{
  "n_layer": 8,
  "d_model": 224,
  "n_experts": 128,
  "experts_per_token": 4,
  "d_expert": 64,
  "d_shared_expert": 0,
  "activation": "swiglu",
  "moe_layers": [0, 1, 2, 3, 4, 5, 6, 7],
  "router_score": "sigmoid",
  "normalize_top_k": false,
  "routed_scale": 0.5,
  "balance_loss": 0.0157,
  "balance_bias": false,
  "init_std_router": 0.00874,
  "lr_router": 0.000522,
  "n_head": 7,
  "n_kv_head": 7,
  "head_dim": 32,
  "vocab_size": 13407,
  "norm": "rmsnorm",
  "norm_place": "pre",
  "norm_eps": 1e-06,
  "positions": "rope",
  "rope_base": 10000.0,
  "rope_fraction": 1.0,
  "qk_norm": false,
  "attn_scale": 0.177,
  "tie_embeddings": false,
  "parallel_block": false,
  "init": "normal",
  "init_std_qkv": 0.0377,
  "init_std_o": 0.0,
  "init_std_up": 0.0377,
  "init_std_down": 0.0,
  "optimizer": "soap_variant",
  "lr": 0.00494,
  "beta1": 0.95,
  "beta2": 0.98,
  "weight_decay": 0.037,
  "lr_head": 0.00487,
  "warmup_steps": 200,
  "schedule": "wsd",
  "decay_fraction": 0.613,
  "decay_shape": "pow",
  "final_lr_fraction": 0.0,
  "batch_tokens": 65536,
  "seq_len": 512,
  "doc_mask": true,
  "train_tokens": 319500000,
  "steps": 4876,
  "dataset": "wikipedia_en"
}
Below are experts of layer 5 (counted from 0) of a mixture-of-experts language model. Rows are named gate (a neuron's input weights, with its number), up (a neuron's input weights, with its number) and show model dimensions 168-223. Each number is 500 + 40 x the weight over its row's rms, rounded and kept within 0 to 999. Numbers have three digits each.
Before each expert's rows: "mostly gets" lists some tokens that are sent to it at least half of the time. This comes from a sample of Wikipedia text that the model never trained on.

# expert 36
mostly gets: "ymnast", "uart", "reet", "auty", "orage", "rown"
gate0:445472528565515524481484498520558461477490458532525518575495521464488471490525543496520410497489564519520478511489530506460512483566500441491485451450544516534480569563
up0:471511425519509487503494509507478492484546485532422499503510487461510511425544518444556467486494527516509491529501461587478549521503451475541500557485465550568544509486

# expert 91
mostly gets: " Bo", " Jo", " La", "o", " Le", " Lu"
gate0:462404601534497463527411468518532504483564465554495525535542482477498463560478497452516545551454542554493469527460477498561548459545560472535459576496482511468501558533
up0:515562464578534586500498544476462531546440484449503520518535480530495519425547569501468503422533468455559547513496547456503488481550427511453513473415529527495474490510

# expert 90
mostly gets: "it", "igeria", "hammad", "ichol", "onor", "at"
gate0:492536495506543517485454478482532430454508499449475523495466460517563417513467432443524432516546540536448463511514452550428469457502558496501523487497523460508481522480
up0:504511462473465495504465507482430468514529451462490463485477514532546431513503456431514502470563541566447499587530449540502473491458527494529486574519462458503471476472

# expert 105
mostly gets: "eattle", "askat", "innesota", "rizona", "audi Arab", "raq"
gate6:491478498490539467527485517521398499532505507525564483462527387473580445533503548503494530419560526557539463524531521472522527528501535473423591522487466501536561553516
up6:511465496507456513523472432464471522488487524504578482450540522445562518491588508571454477512471438543496523451550436530530518502582516478546536431448541434481482482524

# expert 47
mostly gets: "an", "e", "en", " However", "a", "on"
gate0:527425393398511498492533520481538502490500524516534567496418469417532557523506517506515455564574573466441433483495565462569456495409485496507506379475480486488595565508
up0:492583535534497523522486456426544548533515455524507501458550558510492513504475498561497534504489406498537627550497514518455519466593497491584462547547523456520440482487

# expert 45
mostly gets: "\n\n", "Scientific classification", "==Personal life==", "- Kingdom: Animalia", "| Preceded by", ", \""
gate0:459479475482509520522527491455480475459535554477506456504518588490464499486577451501468472554494549507517523539479516439454462519479468495467468513450442528566407459500
up0:466505475461475505497532574474448536490500453480509438457478522520493555468529495562575501532450524466518556476474491486442445500528491482456431469536434516442476518434

# expert 59
mostly gets: " / (", "-yard", " medal", " touchdown", " match", " league"
gate0:418535511514592505529502493449477548463576525581532487578491555523541504461506502402508405530510433496479436547535484556577532502560463473492479456460525466489590532595
up0:474525492572467522467536545498552524469500543521513470612497535614456482491508459478451520495519548500538469534518501591478485522485401485466504458432543423476514459538

# expert 70
mostly gets: "riend", "ederal", "raud", "eather", "eek", "ootball"
gate0:491441436423515447496532452457509477511465549520488493505490501467536520557511507466462507613582542485461469514494470478564466554468551468490457444463572411539464512573
up0:457471505391500459480475523512516504535493439414435487561497530447563516517512583490444462462478478567486439535451480463533424501526566477521493445538543437506483480490

# expert 12
mostly gets: "stron", " avoid", "raud", "rown", " little", "ilk"
gate0:402435494479543498532516498436461416548429485443517487494430606536511407474484493436571477458463426460453510484550528510526506445480529503514511543511517526431480520534
up0:429462516511512499524535466432475483478453564453449491507504557553542506465470490504579494449440437431535529477507482542551488527451478444540493469513485470510602496479

# expert 53
mostly gets: "le", "e", "itle", "oyota", "Ne", "Le"
gate0:420486491513460423481426455435501503478492481411463483541463539533583405437493502499574470506551503513423501448475518472504518452496503510448526495586480480506533477487
up0:496442496499465520475444483508497515423504522425503435498509443537591468467574497509512512468534497427523498432528569438467454479490508468498547470532512553468443489534

# expert 54
mostly gets: " Vegas", "sex", "op", "oph", "osc", "-ch"
gate0:509483467558460485531512470491503491543528561475513507463532478407481474441508545446515472525505503571493542478475542489500415539530540439480576516482507466552467563531
up0:478500515486472514468454502490432466418439478483496482519510589454607525521570503479552412488516505415524540501552514502502513492475523526519559460518486500471500543576

# expert 81
mostly gets: "\n\n", "\n", " | Succeeded by", "| Preceded by", "Scientific classification"
gate0:518509546439471498461436525494511512530442431544464559581472513434452459531486527453465496456504519483521405526567479577546468418496488489450514463496454469506500453491
up0:479506492548502531451507489476479537450547503490531390471539507498502546453454495509522490504497503564538557551461520526463543576491570544528479501550557536475535562484